From a checkpoint of a small mixture-of-experts model trained on Wikipedia.
Size: 20 layers, width 192, 52.5M parameters.
Experts: 64 experts in each of 20 layers, 64 SwiGLU neurons an expert, a softmax router.
Training: a variant of Muon for the experts, 778M tokens, 2651 steps.
Below are experts of layer 13 (counted from 0) of a mixture-of-experts language model. Rows are named router (the router's row for the expert), down (a neuron's output weights, with its number) and show model dimensions 0-95. Each number is 500 + 50 x the weight over its row's rms, rounded and kept within 0 to 999. Numbers have three digits each.
Before each expert's rows: a language model's description of what the expert responds to. This comes from a sample of Wikipedia text that the model never trained on.

# expert 59
It responds to: Last pieces of surnames and sports team names before a bar, bracket or line break, e.g. Jones, Dawkins, Doncaster Rovers, Tigers.
router:513394522530552442466527548432515492502568518542445512502550604473550463529488503558469444415547509448489560486366489372425495495465508465538559533553492575509495528453553496553555515449446453497572487530614517518550502551484476515469455491561473519470558460532557474521552532384478579479
down0:529512428459513572550471588462582427491465492456441467412517550503577477473419492547483551523476536467588496555553466485440571575419438540513544518480489488474558513481574546485536454492441499424508508514467522523497521489483378537559574504539505453484408494565608425522426512577514440478
down1:469551498444586491537432485429457544623581488481417415470505471526456475485485566519498552536422513488525557524555496410537459433524501533517443427578522465470477431528491547490506511466458577428488456519567468598428460516426507483513496553530495544468616535521487515539539621493483452501
down2:439541508434517509515478567465455462464448460534530501549531406446521502531579453473448562547443546521514482476543514452550471507504475508448504365525508572421532547515510480467507438557521604483512458505469443477472553552478552519460539602473558471455542581372500459549519473431541421597
down3:474446496487457528552459424573579482517450527510483446487620452551516561508484421576511539496470475564529389462568522442448495443531566613463503441476508377426500435506442498474514481406461490504463425509562523472454473477414553549518428461596452501512471510556481470444485442430521496427
down4:490484536529559393576596476574559485553513453445427435463478513584623532480412542520510522546446495558513496483569418554467518482488507385452497451464473404492534456476483430529550552466609545465517432493570511570496478394582478485524583455477491464535426423491466491525488570427492511458
down5:493502539587568452530525483579538490520520570486449507537502412446468458481482515511536547476554496432446585431470442492558428549449397533421512539489426537447547524546483529448486532455488449500429537519559559492571511503505442441456530467479580612476407525586525386555559577455469445475
down6:627546561521505538458521570465495465505482589447482509403555436459473423424454492585549568480502558482578550533524471544559502520483520387593441483524456474492482493475430441517570468475546430428517399545447509482476562523466497490541494466597433520492492459513607503480523514514537495469
down7:396548509478475497491563533495530550499607604516496414584489533583472489547451491481514476483591531504461526481572533435436461504537469558511482523570462478438487598568434489580481543504544502524420441520439561509496481507463505577468523548545527518467491460529517541548498410562444451452
down8:527435511576561521483486481505535537505623515529572417484443525465464501545472478485402528522464592491585418568520403618492465468499565530440511568516500529487525453434478453508550486475557551543531535454487502484451542513568496450524488481516535502554486459504402437437425528500493516487
down9:441455484458537575481526564517490510476578446431530518560484500467379521489499445532460446511447478458459422547461519549484503536425502514501469515544508518448555644483548612514557529398529506528545559538407498474504434422536528574545488534451459469451521525448429538451535522503458492465
down10:516498551454516517540486511474465445443380483433469490574535624486548524550517461513534461425439541469421538488437407459468483575459525551510522526569440500544501493390537525542479592466518509466568430499566436505578450485490476439467541545463484484600452454412444519524503598551480489437
down11:520467481488477443551503551473498403468499482597498520472461592537501517441549487400449526475451517492436473455520466487554530521374460484450406513477578436506494453552513482515533567497456448427462506412476499456541594429565534430487549427537549640514488569460432534485607510495386528487
down12:526487415410599531533544473514577514412480556555431544452503516536506438580462537572517431497472557527538455471492522508442546553568514532540448547534494523499407519486527522503438473453516492522584391441562560433512412493471428428486446442514498494490536447478526439533503513568442589490
down13:596499520473568556552484540530450492435590462450605547536491442564538530401518486534422461455571566509498560524481507586489541515477531505545484532496526517468461459460429469443502550495568509471554457510532469426537484538460517463505453576495437504553490464517531496470501459501582417431
down14:604483440496483483521531550474470503587573467433488470507490532379574440434415491457566481470437408484472471532577431503546479546580536487553428506504609376481492498443462426541442525500554520474553499400548485469529518544492443487543535472577544442534519458479466607539539521465454524459
down15:478480496446504512434508483442554486555464450544466505565452393556380472538601545496458527542449562538397454537408601454487458441499447506520496447510516514560514464526565423481498491510445472467378496544421435523425489508417447550457546489425444536516544494508618492503502466536456599538
down16:525489407436504538556552537585487597500540445641525504391527607465443553471488539501533542583569533475524492460484411499500521552496537470476502458352564497507501550554564484584529495492444514494576451413471570426506491433560451552507504399522435527569510484554486491557513439447518412530
down17:491518576436508476493507581465409571505552571549526511439537429497516433443467526474536562532497441502491480522483474511486556591483519481512497418530548483449483516551486527474486453488460591469512695525489483538470633542492395437435396498531490435574497506534497562548487558555544506510
down18:442540546461471503478490425455411507549467525609419464527398528558459577479627534555513502593567586481421552497483433440476496373485523461524396494422447417613491467538477509509477544528437510351492498575532525485465489408513496478558515567530579545501568483434530442483587460472460503556
down19:535481487377549522490463392446540440498510487479452526528559514541543509587487509600427530504442553480516510428448434413554549464443506422509509490532516475485555592553514499543502544510491405497524538536527573489493494394540539466566515486453527447447430383473471516432420458467462461468
down20:473510510426470557540481470519552497389501558407559547472513656517555457453590551435507524489479476522446528481501458505513498516525575578546501421500490530480472536543404521524435469500490480425565468490584514455458510483541527519504494458546514529495506417474524518525489506479452634483
down21:460612489466435449428551468546434500528592602529478531560553469560503608540568548492550488510541622475514496526569505532486478449479489558479540556580495447553491587457542506594449477501539470517501424511444485413512532466500474390489453452454439471561462596522468489523560471449544453429
down22:585527538530514503508437553551631522474577479498505493516528377487439435582566532559532554570417487528557572472524544507465524506576525540452444511406512456454557498490547339571436458477593492456486527515539550498435507473500517481516553393523513444428512544476523452527500566535464463555
down23:460428521471466551502473459424554477582590500528536470490499441490460475476532423455480492450440530500532536511472473477479492466485444453579538563599531390537584442535502468594442622470507533514474367441517504468550510527504574608507527520485461453440499571466640567480565487494495476498
down24:500499536499440498469566484493544492523494519559595594456430626482492535626535427527527505492522532479448446481480537470551537529490461436513389447628485446552472539590514498451487468487535534475452509621441531486528572478425499463459491426543536496572531497398486446515472559500506569479
down25:459480555423587521482533543463573481488540375433564504479535590548506499511479544370571514531519410565501570504561492564391538425460511556491419529480489577468399457520554470488564509471498491409581536499494461501530465490522489478471515524569401563566515471537472469548550429518464476572
down26:366535530565505554501471517602488578449524532469487406548408516584485475463496547523422553566520464524484611495472483421522493570543530563552575503471491465449514454496471515525550427450495538514489475474536441443463506498499520622451473582451522493411561573471486584514536494553546553449
down27:547508493474475558513456627474461588506514545468507554447521556433535363559454478457568488474598530527475441437465424463502547507500445464466423457553500550496539517513435550428465618441444502563584470530407551505604432519600585436483572532512495495534482540519603481525444494431552536466
down28:591541440495524470601592518485507458566506486532490450432448504617441594481452473459486473489358441462539558404569450544517543436471464585502516531516446543494469574505479470477456537493589487433475538538500560556558578520459471514431519520405502578552530463581455519492532573519578511496
down29:446542511516542492455453473458353500547536404501541529439534533500579565498557520547573548470535461402526504518485361480601477504534453542509504510549525555571527488559467492506522511490521527410470509432439454506539516390526525344475530569522462506554561500493496589512578589581466492527
down30:480416487552487513481583452514401431482526517490469496518506552444568478554505504524446452568418457606500511500578423528469417467440486526466575491486475520455518524554460492420509571491482614543473464403455540469473521517416446545534566462505583509489531489507543532511453505557386477513
down31:451472578449529547518422476527480391536457469522455597493496438509483477489452549335460533447534513550525474499469438513553440449565519552605482532452563557501462393486475528488501521544571534574475448625444504433458394508541565564420539513487493453483511359481564503604389520477453506530
down32:514419539478446546444525522581499621540499507505507476523520540520507568522502534422495483569458528509544564516436506393509492594590434507580519632486537440519424454424496547513486560509451519524574498481468603531535437452501612581513413580537452465510482460512504454499503514460482490405
down33:588496491487579414490466530569411480493458620485544507571510460520505527455569418628468467546577458530532592413566587451524382428539488493533533428487360489378621507468467439458443476484557509467618442391523501540461479546447517459430478512554411500485490509503532447445514485569501512462
down34:529568525512447500504545491487572415619537487573557484525542453532546497478442543569495561485452411512511498534467528510500444490601393514498540492502500498477435486461552470570492511426412408585458504464436483516578499501431522420556587459463493554429544446508524512556550481478386471509
down35:599472445484539481506427528439612416499492463513533421549494481494562532503464509493551512546517435559507494578532471565516468504444591479550492556620536458612466451426607478443593488511598491576557473497372481507471470431454490497505451456478615635468518471505542562457548435587551490468
down36:535475575449501471518555499393478456517602501491491452545465475470511594468434598448514522470438398501525450495510499430511552452479515482510599531481565509540492570539525456519546551536512607444526564498546448520439528563578468464548481486399494536461446451456569461526410489574437550490
down37:498439475526541473515548522511483425476457564454495495508517451557478452555577488543587530489473476638478474495538520516593553526451579527558567492488462552308539506593498557479524516536539503539525504499538499474533466414462441403498501511400394479503602489476414521500596386471505508539
down38:455622530476484446507516565533459432549500560476517498549488556575508481584501425469486464486495466557468581454515505505519525527391589578452494520526595563491515535510450471587381406485520456455473487492444416570486515518543412454562472532509483429444491542439539505481565450524520506519
down39:506474471442420419444494497539482472499415525551421476472559540484413516551499499507480503472586599522551439508465491543567532432491446556491550512495515451430451506480484468538419438478483546435552563508550543554482493545547411515493547478413558501503445598406442438588482433514505573433
down40:473486493588523456498510501517448625436470534457487364487491445450464588450507421484461509476461544593498491428448492429435481441511465499499431465405537493522461530431591517544504562479548501547508451481480522504548518533503456471512465495440479404580524531564560523428533479497466433462
down41:484552539558491501393530575500448571487460568556427528446441536534499403479524458467495526434600426486525591535609542542523497510472605484535482505508436444532530496598548531507520489508608505393469499511438423447521474452442593481460557492524503542460510415444535418541503477442557443439
down42:487446550544438468485481467508443522417481645466522528493508552507528518389532513480512511380505470488421532483473552480537439522506525490556483609479538515448468455563577509494472509587562483454659492495497442501545445554463485510532502520509503500546528549582468479483481449466554558512
down43:527490487453592515458514467585563569453491539551542529498478414547521530461432443524409497503476514519561581564536490537519474557452485541551548558468396590560593573489640518438508543494542453550449412555497547492505453482538591480523430521439528515501465550511616440447499561510465508455
down44:533603549525493445484503432450486580442469496503401491447510478537452587480427538500586458423524390339430544573581439582521529499504533461511483555441419593553468500462536563495489418476497543558528427411376496512478495495535443472468472473445472572443468482486406475500495546516534536491
down45:429465574496528456569526364486520504580514478513476453473558407545520485562558514501355436516550604529591508515515531508558517526584499486508527436500529429585495534492514526575453439428564487488462511528527469552531484552490468534553577530449444534561588474539503482490503502466478525541
down46:503479546538507497573477428503468552463564559420561603439606531488378525485542590477479491508551523623463499497353550486516497546469457490516332532434457518413556628479525546535507571491503487488542536544510508474555435531532472483480491466535581477441528578552449482490581415521520524523
down47:628565482480519497421461497546502618515436478641561504474498467437470414551539530471436474508438582449476550483440491457464429450512412431514392498455585549494480441535418497457585592442467483487513521538507482562507565414410534619441570432510555475482491515508554492522401507496555511466
down48:519462436527469456520513459499491500617531533541422474564486506549503421470527540477486462495519597567537429641493531458403463470572469500522470474518486521549463488514455506493471515434496468451464512480490483492489479557492461440534488506477513525545540608491494536449568503509510507560
down49:436500474430439561461540541497507543437451435472460485503497432435536467514429544470543495435548510410524497477466485449448569557547463548540518513540536549495497466506557543526665566468561374436507506453428562521514583503466567445557474388593418550532491559578455508473521481486464599416
down50:506459470509459549533489486501506514471486601504468560538491480540492514588600486560519630484531465402455533460391487542563477414493505513497457506448519421416519415521545502358447502521541502539455486539489475598424516428518331556523502522527536483559466552560490493467622493484475503458
down51:570421543502448469446479498527491413490502514544432533453509506567541453592561357501470558441493522495493561548427520528464501541508488379564547487525454440571436510454529474576523424471543469512503415574515543493545545453483553474420451483503459449510424494472433518591588586524498460387
down52:472540442566414487426425534532447471445472412538469436505507513494591601558457527425500441521615419547522409540526518515442483431473489518477523534458562478483447457487461444500597545453543445470568539452414497541473510432445396518429470446549530433558398545534489543503490515538577570495
down53:513551533495522505508511390534395470525384551476463501495426485415531503520547530456529553579448542517560552518447422420437453481555461395524418532623621383506447481521488475531506577449481464543552471471528459551490620594560560550557542502493472491453592520542503567500527512523464369443
down54:440639486511516408511503459476526496504544548517472413563543484537491458470490465495565519503562489527516510493517558492532525421521574550554539452639499431529458551457507508626528518489515498428560462457504412533499518541523434539530509558438530569500426556576481526509469465545503467512
down55:566551477559591537509551475422529556507547417504423478421511543511477490463495504464550502542511596467504469395602538509572510497482512493604500597490477578450412515451525509454492480400559495440480503472531462497524498474476497490511531495522476519562494449457530505539443559528441419499
down56:534521571375429577455520510511515510500465486477472536502540429446492509398419498516489611559422465559517481471478477567533522589492481619429536508496438486455439452590532562549470500384536461481489461520544383575455502464517497560483487489540416464437483442515550477354486431483476563455
down57:480400400487438531505477411507550532501523476461456532516464532464518459526489544511605553523501537513463453563504509544439484451530511493504428465362466405647433502574529479549501502479453518570505516415593563469531416521483465582514529417508412472572520418493513472468456451590539551397
down58:564484560529567550381454547465470541568432458527513507495476517547511469505580532501496553494556539446510571386523446515583540480481498501485471543487439461465516433531494510512411514549492522525478435508479520552508665483461486521535493470551611490444386490495505431485544562508483516568
down59:494421474549553466575484471439534487510576525458517537575520444564585479432451439515475505551420565576445521466417467565573450545397512488513487529470465491493484491537526574589593531470461515616489539539458560502423549461543477590488467360437505574466526455577505445555449512538477492480
down60:548419561506553513487448578559618536527377441537514504468499398534448487476551509484476471508508496444531493474481519513536496445469541496563457516555515541378524505526529423518461461512623439482434482444542479472480488477495510477437469472614395513537471533483438590589507420493644573598
down61:458391552426492547450556559441519473556499436596464438594445417556452488515501492481552537503525466455553528576404509504498534453572521553510470466506492467481545569506477496473509516396499455557469541482612601474542404490522496467542464569458562473545540525472387546506490483485461468493
down62:438451465507513456479462418512481489514631572476513425364494501498526493507405475568508494395499568465448461563418527452450459470521549439528421529469390453443579458493457477543482562525527481512483497546599503571473476454574446471411586467474502470542499597405536419354446480512491506493
down63:563493526522511533478461586400491554511520525439593492523510581496467536438521493502527441494530473445567453518453398517502501475515549585528505607606434452501578363516493464412536474526464544436562548453489493492556557433554493472355499542450499484466409483516402600465439519527556572417

# expert 36
It responds to: Pieces with a vowel plus m, l or d in place names and words, such as New Am(sterdam), Mad(ras), Ecu(ad)or, f(am)ine.
router:412489456473562481508477486572375512518454562487463567490518450430496559479434494452467496634522567611458567568575534447501463489486572485498479469414574510573419475484514480501544520521543451437589629407472474509518429513487566500480494566515490537460458477541536420416522465627499460598
down0:501593470450458473504430508451512516520529426403427584447553512494460491385456542499482552492503559478563558473501448452520528488454420352545558543492539441477457531519560598532542454463350496550505484514450539508545526403538507437419506508543479510497500433462596472492475426598501567468
down1:549465534472426397447524464476542602405458554539563465498453453508350541487556458546476471515511384416426414504540556439537493541488459519554406511516466515549584511464544496501517601402473575473533452485505532534466509501499543451517513548562507523538479532508518457451439535510508545565
down2:562523519489566525545468515467491460550538530370538471611529526499478494497489487614507520491539570556453493506492503436512517458489477536520460492508504493479389469475436486467521529488545536448514504504549499550461514491398455573559547421569567567501528575478507474596415493530498588529
down3:612561533505480479419433455467493571587494571472531613408525474539459463542603501477433559468439495478547482460521573472529537515420515473388591535461553536575466513455588534497536540573468556368450531414532448599548446446519413596473547452531505488503576507521525538472475503493470573533
down4:456442489527535509463513518511594511530453486435438454603513419496480537617450528507480600462435463486475463477544456480522504500498525449547500383539511628560501471589458562403488642477543465545545561492529478486545517540475456543467548549501548511460558536425506452447548474496529546449
down5:464360494470512549453592514433539506469426506538486549587442506522430568481475505466519422436512480503480496513583486495444437516484448545469512529483486458535421503525437555434536479413434436498539446493476437567499574500533573479538502454424468528463620489566553576502488468421590493568
down6:530541470553540535544545626452471448416485518393496480446544532510514517465529490596488538507459508502448464428452621483511484534422484435518446494451524521527525464549519508545473391519489482587441446394362515496502459485492525521469585546530481487481558551467501464494456574448488541535
down7:522538413487544451484555480584533523522484484539461444355613562504564512506537544467524565479467556587446439490500525539466577534462626617497468436435416564527603401498487444416447481439531527481505491471473544496520541544382460511497429522479520483471590501554510494491480550529451525527
down8:514602492454508462476456463536561483528487545482483468597468547478468499524494528479498501503526497503455533500504485411509454473488452482469474459513583501476524592333512475509444570541503635531594562567504447489496521523517506519560473499529511502420551569581625559521520475493499454498
down9:473494472538623472402539553397522535535587428508464456461549558446478538524402463470420485535439433467493529517553545500534467518528448453437487456503487504583588548417498498554496480517458504553538434485464477473533405506538499483454621466519434439604543490492517497558427525361492526494
down10:501490489569480378544590520654507443459445540444515517550445457422448493467498572457515505553536464468508501461455521508455564539435540516434583514609550510524513525552486474540447477515538521512584551566556515473534467436585431526528502508451505446606515487555525493570470516526502470468
down11:472404575532546538491527458504582473541479500497473474490423492549439463462430546508490507465401611513586522509540453507411494519508605597571526472465516384376555483525519459523630531469485443518482580518522507508530491441489577541524544562436465436557556505592460555518537401452523558396
down12:606576592467554483516492479517485505414584533440512566633524443481462458523459519467493524466494478547519435441458472428542635416518582514520458473511551511420463530484532548493537492542596523521531464523460452417366453527547530443518552531460507528469576504518563561478443471626489422402
down13:433500524466477559493456500563477538501501516531527483461466510586471453489492493441551460504525580534381577459510372559617549420468511586506522441443544475483460600536469425524537438470499499503566493499483442532538540432513506547564453467526509533550512473485491405465508482475551449507
down14:537427493551494480508534540535470453511535403540563512483399671564580454469517529541483428507445511415581448519547443545544466441507452492495511462478533468507542447483488483487511442515443650576436511450534431525493444557555475489530500447428574448519471460470457545506528434549501459512
down15:467469524395591597513520487531512498481589528440502458596472464491464486498520425483519642466589481538529529521451448596427605611420419535531560480504542536477453497418508517452454539563496521463495466554468464558497493549467537528459630543388534522458547495500454506433570449503529481551
down16:498515473571496543604488524476539522479552534536501496576523490508421637443475455513487546440490464494410557450482482464468517480610550544566594527522431446487499485468580499477436495517511514524515423492503484533458458517589534461503460493489469585502415529432470486487491489465538602502
down17:489586431509513522540455415452526476474516486555527586541513450532530548583413488516465520502408478477514528519493484472532470504501574563492532474545564477470456527450481480455596510386511551531433477582432360481473517448537528541471427483525515448497504503546504452527560562544488476447
down18:506496567508499459519512557554499531401585461544510521484509516408401390466544537456463513517550468418359478420541532523405442473516499511460498505525424536614463419519545413459431450531471505471495490603473468481561431483516536475401550582503468556451441444418510543573515528439398441512
down19:497569488465524510468518477508442412380410506497487534399514519435540416425491523477409530497427597525549424486517520462556480463471508541474568487578513542541460510507466512546528524521458497591508477546474517525476490515451419531497485527472480470463564560559505462501506432426504397454
down20:390545495501395464485522554485531471477467477427469517514551512492471558530436513517541515521490456489518548509538579479526577466586479471529550452419583590554510534453548467510473467581508426512571547529496487558497423471542481469491430531463470545407533489546567519485405584475464553504
down21:530408486457539530483431484486438510401458524598482504510543409503563506602533482480421518509525447478520535551474428475490545523521473535510573525524402474441510599498407493504469573557479430499590517481463514501491435442437562514556499512450512478613410421482488505516459486482499540494
down22:549512571540545479498396558481497433483553481574488559544492490506511431440479491560541600440518502512496558498467525484437531564587547446469526608485493442424615453524484519464456587429453490468575462513456475536511525549474462445635522516475546493441562571517517442498523496451615460521
down23:545530453582467519481490434479515455413513504489417507574588546537433545541482466622493452457456453544455549522576415547481503519550326517420514483589527510467459483544495590517480527489498484474504388502461403495491395457395366572475529480518549535549483441614429543518465452584470445476
down24:489533540454536532543483422510439469482506519503466440472497508530430490443459510562547620517414592486488535502391512563465546489467494457493432374486475451568500560511394588447550467497547443479507486559506505514483463428551569538476513506539518482448553526582490582483465583450571534496
down25:479522570572498473512622561487533524432447425427432444508421419478478606484516523632408511461522497536489460532576468486575505509526544529442463573509529449484535545491567456442443611483445514476459478463492533520518481514515508431548535463507550534434439544491460514531540504500473540558
down26:473485575586501468544474535492538542474438487536481432458599547508478611447481493570556538518505487442490464405493523502511520453431543500452524487515515505518576545553522510565431512502544468544525560549493450443433435413491540485487482569482532491525470484463523383538443437481437580594
down27:544444488526549455557513513572602521510471442504495446486455530490539500506456544549485466470522571545504545543545434523480531541557503526460556455582597500552464459555494573638490452491469549474567545519487573519540576584516550516496524527470445452490530501364601484447529508529502554471
down28:576399499421469552522451451486564543518441453464502513489481603511492536586519481414636489516461472490504529483524524565499462569537570455544495483551566585472448525535468492442507467497552565474538492531530444505463507516526603431500508404523556484464406362511497482535523484472567588471
down29:530504504509464545481448586522527379539513518454529453513472485482495515526540425511437506498395580559543468525544503420523460441594558514503439489562409515453544562441497573537494516547485552502422515486420476427458465510548498430491493537442549499536514489474450513521428462493414464582
down30:549524538434465461490452543436500574457493563518523483520438475551476565467523554422550484424475467414449532574554483526438488569615434476539473562458495544534581422497506540483617535494561586490426539452506538485474554494501443464515525487398590450455468514410589545502478570504501504533
down31:561523428521477486441504426546340644401524526453555520438513493496476578492545583471560537513500473470462523526526521491416464455565464562468553536525526487478554470435495440495537458458490525456559464462438573592554513475451499515544463459376521519508510520492456573413475484528623577493
down32:552549490543444523475500569496372489529553617441493549438517529539533570550501478426541447548551554482503481494509484604457605396536537519397511573471399457524501445498535458468561465394476503503462444497547525512473462504505501546522519549506539471495549515420554550498492441455470562460
down33:502492510481497524501469554533507541526491639480482509529521420430488415536480503444503492496498470341497514467524473488486553390446451614506641552461479491537516494488509420543457509437580469524429413477485531566488501492586494419499470509366555526423500568482540561526521444560479545463
down34:500567447535453526594528501466473518539529450560485607459474588501476433461531342438510622518523480512454545559493431651487502459477503476481543531499461432496515611494455546465521594549552484528602463575561534505468527544510495508487468577446347536576555374434549648474554453528480506527
down35:447558459418602519625512536604487552621536505448426462548544454551412453509500363576514447418437583558524488529524529516532521524570468543549562463484523438507478563419574575564481569459429626486520476532639430519532527515553502438512446534514579506449434466561578408516525578520529451505
down36:474530437506570498502514565577465448432516506450487544491435520430450419506506550545453524543463433592517495547458484585470458497450614447504592567425531467517447474526428437439559541529567476584505566491418522547503387418513459423514419490524549493554486522529481396517532528446478491524
down37:540535561470555525492443415529457536485510468502509541461457466498473406531425498477444567529480452484555497543507541563498354484544479537400476544498494585539554541431525491518480568443486640513474559571467482425486487539529573477538377563642453522512495555574470508529420438411522541565
down38:541594465494503508561550521460638524514482535518538453561539497469477537554543432504473560446550572503540433428438544501448565481527498505413553424578582520537451484527516441530501579500367451416521411453504464473449498526504424578444456488561447402550529454536408470525524453477493545469
down39:610480421509472553542534438569452520454490410503505520502525571568533541527570484495503447466485449527463504462518426487463609565576525564483549460431522431532516563451467518506559415592440498517479451416542519519505427475514481499474481506508528508493474439564533433471529541484475571504
down40:457464522510567491513533487452482507416479455483518503519525486466519504513563596396421491519491517494456572534464524539507508444577552468492523455540444551502547547525420472465482502552469496547451516504499510510593541567450541570533482531409396474399535450648500511475502510536482579513
down41:530513423503570509525486481507638487486623549526494579516385549533395459540448521432453489535638476520473460600547531502513527473435467455383550512528484564513481520485552564482576514462540501453503523466509532435433527555525482434495487440426584463492487469554376492442409473480443439484
down42:448513504415515468552536548482517480557462422412495463393494459518476470520541411535540450494524497387472448583473420564485572482485467555505530536545529489478521491494488457488499460555517375361432601518470503537456532580501460521541427502525512485579593430523413538526542511429560571488
down43:471449499499456489560632518541534572488495405551509506505536473511514609521513440542510492459644496508483496426513511494497484421528474519554526539504473494567580504452479412524438421440584430530548507454557429488499458571531461544518512510512486512454522529598512497544394537463492454484
down44:558618557450497444488477393551562476459462572507500473480520520572393499389525515516499438453428483534514497510478476497482505464437507410609465494453468513432567526578526450448488521521492525425506570501508463505517517458486450544628385455452526526505486475495481567478520508544458561479
down45:467558531448444520533474530589583552570542488582450493586575447520555522441585503586487482542576464470554506490507548523522500531597513480594507486435437572395460487478532478472496534513378566547542487449476497426461558501560624415483538546458496510569523460493491554551516479522561492450
down46:568506427493494535523494512531484523534481605528479437629541388493467577560516478511543508557451491521549510452595403526509543500459538509511514499464516466540487476558526481542525586507518534541614459476513564488478503394456474432437439568552481454475466488538504493563440475440556532480
down47:510504503369541536423518588547498468476523453537522478437432504394513448543530553476406523403476464527455560443522508415569522499523466531505464562400493559510487450521508438487427569498512532526420450482423479527592500416502569558432489501549468559502480467483542485432483489501429529481
down48:475488456609493528402541520561586520462530551544541439517532538428473532587499456439472457501510538423498490521462482502467526518360537550523484555524547491491422540387460532543538472487508469536563468549553422505405430525579402500510516509435500554477438527512518462526592535437502527471
down49:543439548526505470508528515534431516498474598500484508561523412568536555559484461547505525538510556427453581485472550477544480440384432536618446498468479503507553598593443557492458488460483411484463571519541576488533516524614432421517535458554567573519494521479470570427536417536444522552
down50:470446392551473557441526377542481524433449541578536531506487552492558401526453443453488441471491455490522549558570440380571496501504617485445539445470468522605397480523485547415439538426518499480531398492519620485515516452480433485515488508446396457543480435577503569410448545515554527474
down51:459513431496434572524483466524499450495520550443509386553500517394533479507537515492444501536473606528479493474467516484505427453529506550486518498559451428480486567470477494563503613485541565532538411538498558548525470462523567509471500532521521462501391554495590494501577499491462570634
down52:482435561612552484602499504530495454512497423521403366483456409507510492495470518557540407523449471558439480534569498524519556531444516506493456466481444510419519399522493637492462450536446549492468537553468464504537500592480473406526458452515549399525494501555524640418453565533525597557
down53:470416568474462442570498546465504527448579436557553522525479514541491446469504516576459499500517493443453532473498438565510454492460520512440467456507522565429463581478563555558533525571505534596470561495436448543497584523586523418468438499481537519531574454463582524496532488464395511526
down54:498505437512496530500433496558494496475518501539523468489500453471560326580549543531425562492537571413418477469421517537492506471436450563509511540448495487533500519456436531471539378520497434514539502536467517506465560469440561524339509523400459560500429515465519547534501605476564538396
down55:557502513475496506571360449526509465512505510522528531454496504540433454563570426525343548569524464474496486512500599523549480487459465524490539463468458452471473491428489481568424524436502528564474467486516479472463530443544462580642572479508524578472632506477510537461545541518479518447
down56:591502530528487471499415403496479529437491520424506532428548477453440459555495471542471428538419524497518550494503617483512504478475491650518527416461492421496502558511492549436519527494533463533510472521511562501483624528476460460503496547528455524568485525512476468495635511503518508489
down57:486448597521508468505478501521439494457582562503515526583440574613510542438472526527454560509490521439471505563516481485531508560465523584462520466463509398437528441540585508438390462524416468492520469437502457587497492599398479457611460515506524484540452460548471521494527492540519504574
down58:442530527482559547481416533442517550496473667432538509384454513392551464516524516464529548587460436473512607575545560461466488412538515486415553534527496478536517413520476371497512458454458360412510465516488505493519528426434468545520485561613524435507538518579500528620526501516442387506
down59:436490529552459525481552512541533525479564507583439449476474436427546477478554564479451574546421537442518532516507490515455466573474546509409469443528472515544466530424506433402534492467433529502547505483379591574615458542528516535561533499424594469504577463455488484482473552491461542527
down60:518469485526502484522453471506545408633487498600590463456553451405487420329468491518513460569491510567521537507540512519527456484405586569472476627474383458483517573471451537546610548585512545465437524439510464485425528498607573447486482493551496564508406464490491603456537440451398489528
down61:523494489585474440436488501449495519514519476584526475465558574528498459548491470478496494538472423668507382429465530461431524446562548471495472560519575531464516545408486507452510585425486530439592427451507439484439559500498458467458495446513469484476514489510560561442484539468544568446
down62:536462502511525517540526518586418531515565474549538495421557497488371525506530572520409569525523513490452465524417374524502567489514513527539560475492508431474508469532485536507444478388567526552482540502506502494481536405523447432504482497511518437457467525420532526568580500547427528572
down63:388494500488439570531529457483523455429573398572543400454490477575516490558519450529498567454496595504527446475483489485379470473501510502407478537608512519477426574433492555437507512464515500468376525480622497460483464487473515509509487408519452569537502446508520593525496538546522556452